config.toml
d_shared_expert = 0
init_std_router = 0.0365
head_dim = 32
norm = "rmsnorm"
norm_place = "pre"
norm_eps = 1e-06
attn_scale = 0.177
lr_head = 0.00217
Below are experts of layer 5 (counted from 0) of a mixture-of-experts language model. Rows are named router (the router's row for the expert), gate (a neuron's input weights, with its number), up (a neuron's input weights, with its number) and show model dimensions 160-239. Each number is 128 + 24 x the weight over its row's rms, rounded and kept within 0 to 255.
Before each expert's rows: a language model's description of what the expert responds to. This comes from a sample of Wikipedia text that the model never trained on.

# expert 16
Foreign name fragments. Middle or final pieces of non-English proper names, such as -ensis, -ić, -sky, -ski, in Kulwinder, Khrushchev, Dinamo.
router [146 152 114 121 129 122 108  98 137 107  84 147 178 104 149 119 148 131  97 112 142 152 136 144 144 151 157 110 145 128 125 125  72 100  99  92 139 164 155 169 147 148 145 132 159 129 167 178 111 116  99 109 107 178 136 125 116 127 146  85 123 109 121 117 124 144 148 148 137 124 106 128 115 138 132 100 105 150 147 125]
gate0 [160 136  95 100 144 159 101 143 103 157 108 123 117 155 129 102 113  98 172 126 196 162 101 111 121  88 132 152 133 140 130 131 119 155 127 111 103 168 153 175 175 139 114  85 142 161 114 118  82 119 105 116  79 126  86 107 127 171 144 128 120 110 134 155  92 125 125 173 103  87 106 153 126 135 136 118  97 143 111 134]
up0 [144 161 139 111  89 120 155  90 113 167 130 115 125 129 129 115 128 148 114 145 114 122 143 128 185  98 135 127 144 131 116 106 152 148 142 125 116 112  95 115 153  79 145 115 159  96 107 129 148 101 163 153 138 166 111 135 152 100 141 163 145 119 124 104 111 159  97 146 159 135 157 114 149  91 160 137 155 167 101  94]

# expert 10
Word-final suffix pieces. Closing pieces of words, chiefly plural s, plus th, st, ities, as in odds, berth, bachelor's.
router [ 87 116  78 103 135 107  99 111 146 126  73 130 133 175 110 122 120 154 121  87 135 111 147 161 146 183 105 143 122 180 124 122 110 125 149 106 115 124 144 123 109 161 140 106 161 156 129 105 122 143 137 103 146 139 162 141 114 141 125  95  86 135 123 118 117 143 159 113 155 148 132 178 117 112 156 100 131 138  69 104]
gate0 [104 138 101 112  92 158 130 141 137 121 143 137 104 165 101 172 118 190 138 168 106 117 132 121 126 189 129  92 109 136 153 139 134 108 114 100 172 126 176 123  97 106 137  87 135 148 133 118 112  97 172 128 106 113 130 105 104 121 135 144 121 122 116 123 174 147 154 120 132  96 111 144  88 133 142  91 151  95 160 151]
up0 [146 121 123 169 125 151 121 121 125 101 130  94 142  84 141 131 118 105  91 145 136 118 149 125 128  64 113 186 141 105 104 137 108 136 138 101 126 112 140 103  87 119 106 169 127  84 134 170  85 103 181 146 150 108 116 136 157 118 115 106 123 170 131 136 106 124  94 179 128 167 155 117 149 133 111 154 123 144 129 101]

# expert 28
Final digits and units. Last digits of years, coordinates and measurements, plus units like km, mm, kg, % and ″.
router [132 132 102 127 117  99 116 124 132  85 130 134 160  94 116  94 159 194 144 112 157 161 154 134 128 143 123 118 147 133 128  89  82 159 104 102 113 155 114 161  97 114 123 130 148 160 125 192 131 133 117  98 132 151 130 113 105 106 136 107 130 124 148  54 128 171 168 151 133 138 141 154  99 106 130 111 101 170 136 119]
gate0 [149  65 142 137 110  97 141 142 157 133 115 118 129 115 124 128 132 104 143 149 109 131 155 105 150  88 113 110 154 159 129 142 127 115 153 118 104 184 143 124 143 135  84 145 184 110 114 172  82 134  91 141 120 150 104 119 144 172 130 131 131  95 101 126 118 174  99 115 109 116 114 131 150 139 130 106 161 127 163 121]
up0 [133 108 166 154  84 123 117 136 159 143 111 129 157 111  80 147 143 120 109 121 131 131 132 126 160  64 114 140 134 171 143 176 151 114 164 121  99 159 142 145 105 124 130 137 142 119 133 118 143 192  93 156 127 152 157 126 150 133 115 111  86  90 120 126 127 140 133  99 111 117 132 141 137 120  71 110 151 130 103 152]

# expert 20
Digits in numbers. Single digits inside years, dates, scores and citation numbers, mostly 1, 2, 0, as in 1955, 2009, 2012–13.
router [ 96 122 101 130 111  88 133 122 128 123 122 113 102 142 150 135 108 180 111 116 146 129 109 133 163 176 127 108 147 163 141 116 146 106 139 119 145 127 163 130 132 183 108 111 128 112 163 126 115 124 126 108 148 158 109 113 149  92 141 117 132 144 121 101 141 133 126 140 149 158 142 141  88 100 141 111 118 119 103 132]
gate0 [100  91 167 116 111 115 156 157 103 131 164 164 143 148 159 137 118  90 148 147 161 130 125 138 124 191 132 101 115 150 157 122 128 164  84 115 151 168 102 147 122 162 119 114 114 156 148 128  98 116 148 127 135 129 105 152  87 135 118  70 106 125  71 137 164  92 145 121 137  91 146  89 137 160 146 112 112 154 149 152]
up0 [ 90 142 132 138 109 135 149 137  99  98 111  81 131 131 111 112 124 152 135 109 130 149 117 142 136  96 119 140 203  87 108 129  99 117 108 133 145  83 150 146 123 112  94 163 142 149 119 138 134 110 149 129 142  75 170 119 145 124 125  92 170 117 115 122 167 138 131 114 152 128  99 154  92 123 118 132 125 135 125  97]

# expert 21
Opening brackets and breaks. Opening parentheses and brackets before dates, abbreviations or measurements, e.g. "(PCR)", "(21.7 km", plus line breaks ending list items and table rows.
router [ 95 116 109 118 121  99 134 107  60  91 125 131 134 127  91  89 147 151 134 137 158 138 126 159 156 142 164 118 142 146 115 101  98 138 115  99 129 153 168 165 124 154 140 142 115 109 123  99 152 157 116 122 129 151 139 133 127 112 139 105  71 114 107 102 166 159 134 138 105  97 122 143 142 100 157 120 127 169 122 155]
gate0 [146 122 135 142 131 138 123 155  99  89 130  99 146  83 133  93 118 162 118 101 145 143 151 105 127 101 150  88 153 146 128 124 106 102 133 106 125 124 154 123 117 114 121 120 135 158 117 150 146 111  99 130 124 119 149 138 165 115 153 138 128 151 115 128 105  99 148 186 145 139  86 110 181  79 163  82 116 108  91 103]
up0 [173 148 123 145  70 108 121 134 120 123 163  90 130 151 138 130 112 145 124 197 118 146 135 143  74 144  97 119 148 153  94 113 167 147 132 132  86 184 115 117 124 138  81 188  93 147 111 139 140  98 119 109 151 134 104 107 123 178 116 126 128  83  88 133 146 158 152 122 123 122 116 142 137 141 124 156 164 135 130 114]

# expert 2
English personal names. Given names and surname endings of English-style names, in lists and text, such as William, Edward, Wilson, -ton, -ley, -son.
router [125 128  74  94 102 106 122 128  99 131 109 148 141 118 137  86 147 139  98 100  97 135 131 171 162 147 116 132 115 165  90 112 134  98 134  96 175 136 121 180 137 116 119 113 165 119 151 135  97 125 138 118 153 117 124 142 115 100 149 100 101 129 167 141 151 146 131 119 160 102 134 147 116 123  90 112 117 153 160  96]
gate0 [136 114  96 138 136 155 121 105 116 158 131 155 117 108 135 107 146 145  94 133 163 124 134 153 157 123 139 115 158 137 162 146 135 161  48 105 124 101 142  96 116 175 143 157 110 122 129 134 100 117 110 121 121 128 156 127 113 147 121 135 104 119 119 156 114 115  90 163 109  93 168  94 153 130  96 152 146 132 141 129]
up0 [140 152 138 155 122 144 129 152 101 131 125 122 134  75 128 115 158 109 101 102 133  86 126 135 110  86 114  83 144 111 113 164 117 145  77 149 147 108 123  99 137 165 131 159 138 107 114 159 111 151  79 146 116 128 129 115 109 163  84 155 134 143  98 108 124  88  88 162  98  97 131 146 106 170 141 124 119 113  96 129]

# expert 12
Name and word fragments. Word pieces ending in y (Gypsy, Floyd), first names like William, Juan, John, and em dashes, often in lists and table cells.
router [ 88 135  79 108 115 109 100 103 104 102 108 139 136 132  96 141 130 158 101 153 179 140 133 146 162 128 164 129 149 135 109 171 101 130 123 116 164 133 135 142 145 116 129 126 121 154 133  97  94 130 106 126 162 115 103 109 167  97 116 113  90 154 116  93 169 167 124 158 152 188 153 150 134 123 110  90 115 139 128  96]
gate0 [167 105 146 127 108 135 160 117 125 160 120 113 147  77 122  95 137 133 102 153 135 102 140 146 147  89 132 115 136 109 156 143 148 170 118  72 130 137 146 176 166 144 136 149  95  96 123  97 121 110 140  92 152 142 107 100 159 141 163 136 137 103 149 118  73 128  92 152 109 157 129 102  80 134 117 141 130 156 115 110]
up0 [107 111  97 180 120 122  60 143 145 146 172 128  94 126 134 154 165 164 131 134 112 140 114  95 101 164 132 133 162 144 116 104 128 122 118 142 114 165 116 151 152 131 133 108 138 194 116  92  81 152 122 196 118 156 136 111  71 108 121 133 102  85 136  86 158  93 134  83 114 133 116 138 152 132 124 141 131 136 124 101]

# expert 9
Titles and apostrophes. Apostrophes in contractions and possessives (I'm, didn't, Clint's), and words in song, album and show titles like Night, Day, You.
router [124 136 103  96 151  84 112 100 135 120 121 113 140 159 120  97 116 179 119  83 136 151 115 171 197 135 108 101 133 147 113 137 155 128 121  89 162 147 118 131 141 113 128 141 131 167 125 133 119 152 113 138 128 136  75 137 149  99 114  89 122 174 126 135 165 132 166 165 146 146 122 150 110 133 112  96  99 168 158 107]
gate0 [166  94 121 146 103 158 127 113 126 122  76 146 109 120 105 162  97 147 108 130 119 120  98  94 116 163  86 108 137 145 160 158 127 125 124 119 123 119 136 135 152 126 149 185 127 152 114  64 124  93 131 120 143 168 124  94 122 146 107 135 157 166  92 116 128 134 109 143 132 116 130 155 129 152 111 128  84 112 133 117]
up0 [166 112 133 113 147 146 133 137 175 135 105 155 147 117 157 176 102 115 123 104 101 126 114 151 161 122 143  97 160  96 130 153 139 148 134 174 109 111 178 184 169 130 112 117 145 104  90 137 131 131  67 150 125 108 143 137 118 122  92  87 124 115 127 134 135 158 107  93 115 129  62 133 140 120 141 146  62 122 153 121]

# expert 4
Space before continuation. Lone space tokens in tables, dates and prose where the next word or number begins, as in "January 24" or "| 276".
router [124 126 152 150 106 114  95 112 113 129  94 117 116 117 104 108 129 164 121 117 132 128 104 175 148 151 151 113 107 155 123 109 136 109 166  90 152 137 167 147 113 148 123 130 147 120 141 147 102  91 148 139 117 164 114 164 123  97 125 126 111 137 169 120 136 130 153 134 128 178 124 132 107 109 154 124 108 115 145 117]
gate0 [105 148 131 108  97 132 105  78 130  89 180 138  80  63 109 139 143 101 113 131 151 164 139 160 130 124 134 127 182 139 143 150 129 115  91 166  99  79 132 141 105  88 121 144 150 156 119 142 106 101  99 128 114 164 118 152  98 126 132 141 149  65 113 117 132 121 129 117 100 141 124  87 141 131  89 118 144 163 133 152]
up0 [ 94 149 151 109 102 122 135 107 116  99 170 143 102 141 112 118 141  86 141 127 130 129 120 150 111 131 116 101 179 131 140 149 124  87 124 141 148  82 156 164 133 118 122 146 177 148 126  81 124 145 106 116 136 165 145 145 100  68 145 128 125 142 131 127 155 116 147  97 120 144 148 108 158 147 122  99 162 156  86 177]

# expert 7
Line and sentence breaks. Line breaks, sentence-final periods, quotation marks and == heading markers at the ends of paragraphs, sentences and section titles.
router [128 120 101  70 127 104 117 128  81 142 121 132 130 132 152 113 101 161 101  69 128 140 121 124 153 153 121  96 141 174 120 100  79 108 148  87 121 131 167 116 131 121 140 105 143 145 122 154  99 152 141 140 124 162 130 175 148  64 149  99 131 117 135 105 154 169 157 165 157 102 132  89 112  77 180 142 114 139 135 130]
gate0 [ 95 114 100 142 150 102  80 151 161 105 147  95 116 110 129 114 126 129 114 145 109 128  87 131 125 139 127 101 101 131 160 122 149 122 134  98  80 151 140 157 139 117 137 102 143 123 105 133 160 111  82 134 123 121  83 101  80 116 119 164 110 134 126 108 135 129 171 103 129 147 116 119 129 141 165 124 125 114 137 154]
up0 [144 143 152 154  85 135 119 109 110 120 155 147 127 132 125 114 104  86 107  98 150 127 140 141 140 114 141 131 143 156 139 136 108 102 109 140 152  98 127 120 117 125 107 116  97 143 151 108 108 142 154 132  99 154 148 140 129 126 157  65 124 156 108 149 161 105 128 148 110  98 179 131 129 111 134 147 137 140  88 169]

# expert 29
Table separators and numbers. Pipe separators, spaces and semicolons between numbers in tables of election results, league standings and scores, plus stray punctuation.
router [137 143  86  86 125  90 102 103  99 115 114 108 140 107 120  89 100 132 137 126 108 142 161 147 173 161 106  65 137 157 116 104 110 160 116 128 111 120 145 161 160 148 122 109 121 137 126 136  96 163 102  95 124 172 112 159 152 116 134  72 113 111 130 139 104 125 155 142 152 143 164 138 101  96 120  91 133 131 149 103]
gate0 [108  88 134 134 118 129 158  97 198 112 121  78 101 130 100 121  98 118 116 185 135 107  93 112  98 127 109 107 165 137  88 111 152 132 122 101 120 117 155 129 112 168 138 125 110 108 146 164 105 128  68 105  96 126 123 147 137 156 157 151  86 109 126 105 129 127 150 155 145 106 136  68 148 153 124 134 162 157 163 111]
up0 [108 115 158 143 138 147 105 138 104  85  86 166 134  90 141 119 161 144 108  83 113 140 170 134 171 167 123 151 106 141 106 129 144 135 108 156 121 122 150 132 183 116 116 171  81  88 144 113 129 140 129 114 129 126 159  85 128 150 121 124 120 148  96 141 111 119 133  94 114 103  92 124 135 125 123 130 128 175  79 132]

# expert 18
Mid-word suffix pieces. Suffix pieces completing longer words, such as -ic, -ity, -ance, -e, -tive, in Photographic, Pharmaceutical, captive, employees.
router [121 112  63 123 121 108  81 126  96 149 106 178 141 113 102 111 170 153 132 141 128 116  96 143 147 178  83  81 120 155  87  64 122 122 108  98 138 126 114 155  90 173 135 106 147 118 165 157 115 175 144 146 148 157 144 104 156 123 149  74 136 116 132 124 114 108 174 138 183 101 111 161 121 122  98 112 119 149 127 115]
gate0 [147 106 134 132 155 104 133 147 124 111 134 133 141 167 128 148 171 116  75 131 113 104 165 125 106 120 107 114 136 154 129  57 120 100 139 123 113 105 114 125  82 112 155  95 137  87 186 156 135 123 150 122 142 158 110 151 102 169 131 148 142 100 101 134 158 130 127  94 130 108 143  92 113  78 115 141 113 143 170 134]
up0 [ 89 145 183 131 154  82 147 131 139 136 162  96 125 148 122 126 141 105 145 124 147 101 131 145  90 110  96 129 110 124 151  87 114  88 119 117 120 167 157 146 114 130 131 120 143  95 110 130 129 169 139 159 170 165 112 121 133 111 102 184 139 153 131 151 136 134 144 115  92 111 125 125 153 104 115 133 120 144 115  85]

# expert 14
Non-English name syllables. Mid-word pieces of Asian, Slavic, Arabic and other foreign names, like Khan, kh, č, ang, in Qu-ran, Fung-kha.
router [119 138 102 120  81  75 103  94  87  79  67 101 151 148 116 128 119 136 131 115 138 117 146 186 162 147 124 110 152 137 138 120 115 101 111  93 130 120 113 163 137 105 122 130 133 138 157 165 101 106 115 109 137 104 136 157 121  91 149 127 127 121 139 120 144 166 135 129 161 152 154 126  86 130 138  95 117 175 144 127]
gate0 [129 119 152 135 111 141 164 136 139 143 120 115 146 133 169 110 140 114 167 119 144 143  96 157 110 153 139 115 130 105 167 104 130 109 116 135 150 160 120 191 140 132 141 162 104 124 147 111 144 133 146 103  95 128 134 123 108 128 125 152  71 151 167  66 178 165 151 114 161 148 139 151 135 149 160 106  99 130 192 100]
up0 [123 109 158 165 151 115 179 144 105 137 124 150 134 114 108 106  85 105 100 147 114 138 108 150 140 111 117 140 125 151 160 119 140 106 127 122 132 163 134 154 114  88 164  99 117 119 153 145 122  98 154 142  94  87  97 165 141 139 152 131 117 176 154 104 107 104 164 108 136 121 146 138 140 116 123 117  86 155  85 131]